Experts of a small language model.
Experts: 112 ReGLU neurons an expert, 4 picks a token, a shared expert of 256 neurons.
Training: a variant of Adam for the experts, 1075M tokens, 8391 steps.
Below are experts of layer 8 (counted from 0) of a mixture-of-experts language model. Rows are named router (the router's row for the expert), gate (a neuron's input weights, with its number), up (a neuron's input weights, with its number) and show model dimensions 384-447. Each number is 128 + 32 x the weight over its row's rms, rounded and kept within 0 to 255.
Before each expert's rows: a language model's description of what the expert responds to; "gets" lists some tokens that make up at least twice as much of what it gets as of all text. This comes from a sample of Wikipedia text that the model never trained on. Tokens count by the router's weight.

# expert 53
It responds to: Line breaks between paragraphs and list items, and the == signs of section headings, such as == See also ==.
gets: "\n", "==", "===", " ==", " ===", "===="
router [174 166 145 177 120 131 114 160 109 180 102 124 150  67 165 120 185  86 135 136 182  80 133 131 162 155 156 120 104 208 124 148 159 156  93  71 147 124  89 123  99 167 147 148 151 155 143 106 125  87  87  97 162 135 111 110 136 128 178 138 122 170  61 103]
gate0 [154  93 172  94  39 105 154  92 134 115 159 147 149 108 185 213  98  50 127 100 133 125 161 164  70  86 152 124 144 134 179 142 144 221 106 139  79 161 139 102 117 147 150 151 139 134 104 126 147 139 149 167 131 178 160  95 128 128 139 104 109 124 127 150]
up0 [ 99 120 129 115 164 162  39 162  88 148 161 184 110 173 119  91 114 145  97 120 146 129 104  84 121 110  83  91 117 180  67 128 129  62 157 137 114 136 118 148 105 113  76 108 105 152 135 132 148 122 121 132 108 121  87 183 114 112 104 138  89 114  85 136]
gate1 [ 77 125 164 149 155 115 107 146 133 141  99 128  71 113 153 137 123 122 168 139 119 142 117 172 107 164 126 144 123  95 122  87 118 174 146 169 118 168 134  92 160 117  92 105 121 140 202 170  98  89 143 189 110 151 206 115 111 133 109 112 179 128 176 204]
up1 [142 129  99 119 104 124 126 112 138 114 127 114 162 140  78 112 118 102 104  94 157 103 146 110 102  70 163 162 125 127 154 166 153  87  96  96 151  97 145 131  96 153 153 174 127 120  42  82 165 144 142  75 111 143  94 135 112 115 136 156  93  91  79  40]
gate2 [ 94 164 129 167 151 171 103 179 122 227 105 137  82 115 155 100 161 107  70 154 170 148 186 128 127  87 177 125 228 164 132 121 132 160  74 129  96 144 112 112 123 145 166 191  93 170 147 137 159  90 187  98 105 139 136  70 112 190 138 173  81  82 116 118]
up2 [116 135  85 112 140 113 129 113 158  63 139  73  89 121 100 114 137 146 139 118 107 111  98 162 144 129 119  99 122  78 163 157  92 142 144 114 117 122 123  86 109  75 150 147 146 137  66  58 157 148 122 126 174 121 188 201 150  91 111  56 129 141 101 116]
gate3 [127 146 170 113 161 135 127 108 156 167 128 112 142 136 115 134 114 141  88 174 187 130 115 173 134 131  82  88 157 141  89 121  96 207 184 132  84 140 178 143 154 123 119 107 121 171  88 149 136 117 144  87  94  80 117 138 135 193 115 159 146 127 144 113]
up3 [127  98 133 152 164  59 102 161 115 138  99 100 140 115 176  64 162 124 130 110 105 105 106  39 118 159 125 125 108 111 146 130 168 123 124  93 119 143  85 146 134 116 148 134 124 120 103 103 150 127  88 165 116 167 134 135 157 115 150 139 155 148  84 173]
gate4 [129 207  83 117 151 136 163 148  84 172 153  72  96  97  99 139 146 142 141 162 132 124 135  93 124  93 144 109 155 136 116 124 159 155 132 131 143 179 196 141 103 127 121 101 145  93 132 184 142 159  92 134 153 148 113  81 121 105 150 152  62  54 137 169]
up4 [160 196 117 120 157 127 145 137 127 156 194  60  93 102 110 118 146 158 136 151 130 151 143  85 124 111 155  95 137 105 108  85 131 150 159 161 130 163 213 145 106 150 102  84 132 106 118 195 148 150  99 148 171 185 103  97 134 100 139 123 106  86 136 148]
gate5 [106 191  74 130 101 142 170 213 103 122  94 154 133 118 120 113 145  57 157 116 142 130 155  69 114  91 147 184 111 139 123  67  93 125  78 119 128  82 124 105  63 146 132 147  65 107 115 159 153  89 139 170  97 157 132  80 161 231 125 133  89 106  99 162]
up5 [113 113 101 113 151 118 137 151 119 120 122 143 136 130  57 131 134  71 116 163 119 174 147 151 125 112 108  85 118 136  91 148 115 154 100 112 127 112  96 119 117 143 165 201 116 157  93 144  97  67 114 150 134 137 128 108 186 142 146 131  85 175  92 159]
gate6 [112 142 162 164 137 139 140 157 119 170  96 146 153 108 171 171  95 143 133 127 148 102 116  98 124 209 115 142 119 104 133  63 164 138 126 234 160 112 165 120 118 112 124 164 158 154  59 151 186 101 137 135 164  72 143 156 151  93 109 161 163 123 140 119]
up6 [137 156  89 131 128 137 102 150 117 128 154 165 159  98 155 138  93 137 126 124 124  85  99 143 123 172 140  96  92 126 115  76 159 175 170  94 135 135 114 150  87 128 109 140 124 175 111 135 161 130 128 142 134 105 137 168 120 150 136 105 144 125 145 190]
gate7 [134  88  28 185 169 108 151 200 145 101 160 131 112 100 166 125 147 160 130  79  95 158  88  87 148 179  94 119 150 104 127 144 126 141 121  96 136 190 108 138 129 117 150 110 127 127 184  66 145 135 135 186 156 135 139 147 131 156 127 148 117  86 121 159]
up7 [118 175 207  92 103 139  60  60 146 149 100 160 115 116 105  68 159  97 147 122 140 119 143 136 112  91 192 121 143 123 117 126 143 108 128 147  87  64 111 144  77 140 139 134 103 118 100 185 113 110 114  71  72 137 151 112 133 109 124 147 133 154 128 143]

# expert 18
It responds to: Inner digits of multi-digit numbers in tables, vote counts, results and years, e.g. 20,'9'16, 1'8'84, 2'1'.46 m.
gets: "9", "0", "2", "1", "8", "3"
router [110 190 111 148 132 134 158 160 130 204 106 153 121 127 103 126 150  82 108 180 199 134 139 153 127 177 153 153 118 173 154 129 128 198  82 132 115 138 135  69 129 110 154 162 160 149 144  89 174  76 150 112 151 143 113 102 113 167 148 158 133 114 121 139]
gate0 [124 175 148 116  75 147 104 139 113 221  95 155  82  74 147 117 122 136 154 125 167 127  89 124 164 121 152 105 133 111 123 126 104 134  94 160  71 136  97  76 132  93 155 190 147 149  77 181 140 106 165  65 162 183 163 154 152 161  79 146 125  96 113 120]
up0 [161 112 132 149 153 131 167 152 149  99 141  91 208 163 141  85 119  98  73 161  95 199 155  91 104 159 139 118 182  98 146 133 128 102 155  72 129 129 113 171 187 139 203 147 144 117 126  91 132 119 107 131  84 103  90  96 133 109 108 157 100  94 161 151]
gate1 [181 166 134 156 100 166  87 161 140 159 112  96  67  97 149 168 177 126 147 128 143 138 124 199 122 128 145  91 139 138 168 142 116 116 118 143 109 106 104 139  88 110 135 161  93 125 149 135 127  87 151 103 119 159 130 107 173 110  78 145 151 147 113 131]
up1 [131 118 143 136  92 130 113 149 134 126 156  82  97  92 127 173 162 122 157 137 115 172 133 203 121 133 109 107 135 163 192 163  92  87 156 127 121  89 128 127  91 153  94 131  95 122 146 111 158 104 125 107 123 148 123 125 129 123  72 152 154 129 155 139]
gate2 [121 181  96 165 132 148 115  99 112 147 135 136 114  65 168 155 117  51  96 153 153 143 105 101 119 125 205 162 179 101 160 137 158 107  88 175 116 109  94  87 152 160 112 104 146 114  99 134 162 131 150 137 109 166 140 119 162  88  91 113  66 182  82 132]
up2 [152 183  64 203 143  90 114 130 147 125 137 143 123  98 144 202 151 109  61 160 115 172  96 163  67 122 189 146 141 126 207  79 141 149 164 138 115 182 119  76 142 192 158  51 162 123 103 108 126  56 119 123  49 191 130  71 143  93 109  73  82 134 112 164]
gate3 [ 89 125 171 152 126 118 100 132 123 138 124 107  43 140 123 116 129  93 170 162 159 110 172  98 133 122 135 132 133 116  73  80 160 169 113 150 148 128  54 134  72 102 167 126 116 145 149 181 118  99 105 157 178  95 117 129 123 160 122 105 147  98 125 168]
up3 [ 87 111 122 141 139 100 168 146 154 164 143 128 130 130 120 111 171 138 172 147 147 153 144 117 149 111 182 100 115 129 130 127 129 167 121 141 148 109  98 122  74 154 142 145 163 120 157 105 125 149 103 156 156 100  74 122 122 101 141 111 137 170 135 141]
gate4 [110 145 193 191 121 125 120  61 102 153  81 146 153 147 131 127 186 123 120 125 161 143 105 147 136 150 142 116 155 168 182  89  76  73 144 168 140  77  76 108 124 128 122 115 137 171  46 186 109 141 159 158 145 124 128 113 130 133 149 167 119 150 117  98]
up4 [142 143  91 107 161 158 107 160 101 150 146 125 120  90 124 135  96 150 155 156 154 146 131 101 124 126 119  94 100 101 126 179 199 170 120 125 114 142 200 152 161 148 131 179 122  86 190 107 173 124 106  93  74 129 145  93 153  69 112 100  95 134  96 139]
gate5 [ 96 199 143 204 187 182 137  84  91 186 130 109 128  98 123 129 177  91 142 132 174 104  98 120 140 118 137 122 133 127 174 118 174 119 102 150 125  80  95 122  77 118 142 193 114  84 113 135 109  87 115  60 118 216 147 120 164 171 103 147  77 166 103 130]
up5 [167 159 135 157 158 153 167  80 166 167 153 109  77 162 130 140 134  99  96  43 123  89  60 105 153 131  97 107  89  85 188 132 121  78 162 156 122 119  78  92 100  90 148 162 113  75  97 115  95 123 138  86 134 173 133 144 176 142  64 154 166 147 131 176]
gate6 [143 143 110 165 147 172  97 131 131 201  31 158  78  88 152 139  82 118  81 140 154  76 114 109 148 136 141  47 152 255 166 127 167 140  61 137 114  98  97  90 163 142 201 131 117 166 160 117  79 120 175  96 122 135  99 169 163 147 110 129 123 136  72 128]
up6 [124 134 104 142 124 178  98 130 129 183 105 188  51  75 189 137 109  99  57 167 148  67 128 155 175 114 214 110  54 215 159 113 113 123  52 133  91 119 135 107 169 166 209 162 105 142 154  91  65  92 179 126 125 142  80 167 138 144 138 142  95 182  88 104]
gate7 [132 152 153 150 112 137 135 136 129 133 121 125 124 141 118 133 164 146 139 119 117 137  88  90 119 177 133 127 143 132 124  31  90  19 143 164 168 155  94 110 204 107 178 126  83 113 142  99 105  62 133 111  99 126 161 105 129 116 134 102 180 138 151  92]
up7 [135 122 127  83 142 106 129 104 126 134 150  97 151 115 151 123  98 145 120 103 135 132 143 185 146  94 102 110 152 100 130 234 172 230 120  88  91 104 167 125  75 142  67 123 174 129 131 150 138 182 152 148 175 120 126 181 134 141 113 164  77 138 107 142]

# expert 28
It responds to: Digits in the middle or at the end of multi-digit numbers in coordinates, years and statistics tables, like 50″N, 2001.
gets: "0", "9", "8", "1", "2", "4"
router [111 186 157 135 215 177  90 182 134 205 108  98 121 115 114 126 139 161 112 120 204 135 130 127 133 122  76 169 163 138 133 114 139 180 101 126 174 126 169  84 137 117 155 135 123 145 105 113 139  74 131 145  88 188 176  87 135 198 139 140 102 114 141 124]
gate0 [132 138 125 121 171 168  89  98 118 119 134 136 111  83  93 113 126 123  91 185 198  56 100 171 134 105 164 106 113 134  81 181 152 101 107 148 146 151  97  70 139 149  88 161 137 117 132  97 112 123 146 179 117  98 129 155  98  76  95 149 104 113 108  97]
up0 [118 103 138 177 147 145 124  74 132 116 130 136 133  82  94 116 128 158 130 137 131  79 104 160 103  97 146 107 107 135  97 161 134 107 136 183 154 193 143  94 118 116 108 155  98 109 152 134 129 114 147 201 142  82 125 149 129  82  86 133 128  73 141  92]
gate1 [127 104 186 129 106 150 149 129  91 156  62  96 181  92 145  89 103 187 169 149  99 151 141 166 135 129 152 116 169 101 109  90 150  82 151 104 155 104 126 193 171 147 124 182 120 158 126 136 139 131 110 114  77 113 103 183 144  87 121 127 120 127 142 117]
up1 [158 130 138 142  90 145 117 142  52 119 110  85 180 148  58  56 118 196 140 143  65 114 132 152  93 145 163 141 123 125 110  90 120  91 142  79 161 109 138 147 136 120 116 129 107  97 117  93  94 106 109  89  94 139  40 177 147  78 139 136  63 172 147 134]
gate2 [106 165 125 139  77  92  85  96 185 123 116 136 181 124 148  71 158 102 118 148 103 160  86 113 155  39  90  98 160 107 148 128 143 103 102 124  60 127 115 118  99 186 164 111 114 168 111  74 132 110 100 150 111 146  78 143 155 170  90 135 118  93 110 146]
up2 [159 116  85  95  84 125 138  96 125 164 177  64 175 117 161 132 110  82 141 128 150 166 110  90 118 116 108 181 141 130 130  88 153 118 136 137  69 151 131 148 116 143  87 118  82 176 147 138 163  61 138  85  88 104 140 130 169 158 139  95 165 134 124  86]
gate3 [ 41 111 111 127  51 191  98  91 127 145  99  92 115 134 108  22 140 168 132 161 138 102 127 178 100 141 155 110 145 150 157 181 151 176 123 185 141 129 132 137  62 142  98 138 153 136  67 123 123 146 142 117 175 105 103 106  97 161 114 117 148 117 123 159]
up3 [ 57 114 104  89  58 196 111  91 115 134 165  97 138 132 164  74  82 115 130 132 154  74 134 158 107 112 121 134 126 155 143 123 137 172 138 137 162 135 155 163  91 147  86 137  83 141  66 127 134 163 133 161 172 120 144 120  83 156 153 108 115 104 145 166]
gate4 [101 127 144 163  89  63 131 114  96 136 125 148 125 112 113 149 155  92 130 101 204 108 121 166 114 101 180 120 136 144 135  66  94 132  96 121 149 123 107 131 129  79 155 121  93 117 150 156  84 128 124 130 155 184  87 130 178 140  85 114 111 105 145  94]
up4 [180 106  74 118 177 143 111 148  94 148 112 148  76 125 133 114 132 134  91 139  70 132 140  77 148 123 107 120 155 170  65 150 158 157 146 132  89  89 113 173  61 131 133 127 143 142 189 109 147 164 136 124  65  82 166 131  98 145 119 172 106  99  89 133]
gate5 [105 114 192 160 128  89 150  90 100 156  31 122  68 115 161 163 116 128  86 138 172 126  78 120  97 137 101 147 101 107 101 121 116 132 143 157  98 165 156 127 182 140 207 152  74 173  90 172 136 121 128 194  93 125  89  95 131  87 110 106 144 142 122 104]
up5 [122  97 167 130 133  97 135  91 146 174  72 124  90 130 124 178 173 106  87 164 170 107  94 132  80 141  84 140  95 111  85 106 110 144 154 160  73 151 151 134 182 152 179 168  72 149  84 169 148 154 118 180  84  96  87  87 139 106 132 110 126 120 120  92]
gate6 [161 184 184 107  87 143 160 131 128 141 113 131 177  94  93 171 157  93  80 113 125 158  79 115 100  64 128  99 148 147 140 113  90 138 114 153  87 154 120 133 107 116 146 147 133 138 129 164  99 111 149 147  91 142 126 146 144 116 161 129 110  98 122 151]
up6 [ 83  72 107 168 174  78  86 141 107 113 146 162 109 149 160 112 110 174 168 141 138  99 197 143 125 164 162 152 111 132 114 125 171  95 154 123 174  89 121 102 168 142  86 115 118 148 126  87 150 130 109  96 165 109 116 134 107 137 118 106 167 173 123  75]
gate7 [ 55 106 139 146 111 111  73  95 118 113 153 124 111 135  93 176  98 126 136 127 146 120 143 147 114 131  81 131 157 125 183 103 162 121 131 144 124  24 116 143 112 119 123 164 160  98  90 129 143 197 141 160 175 192 123 136 156 113 140 140 104 166 137  50]
up7 [141 141 125  84 115 164 153 152 117 127  91  52 148  61 163 152 119 109 126 111 185  71 124 104 155 121 142 157 149  98  79 136 159  93 120 122 125 190 124 119 126 114 123 132  95 162 115 195  59 105 103 151  82 135 145 132 156 168 100 140 106 161 131 127]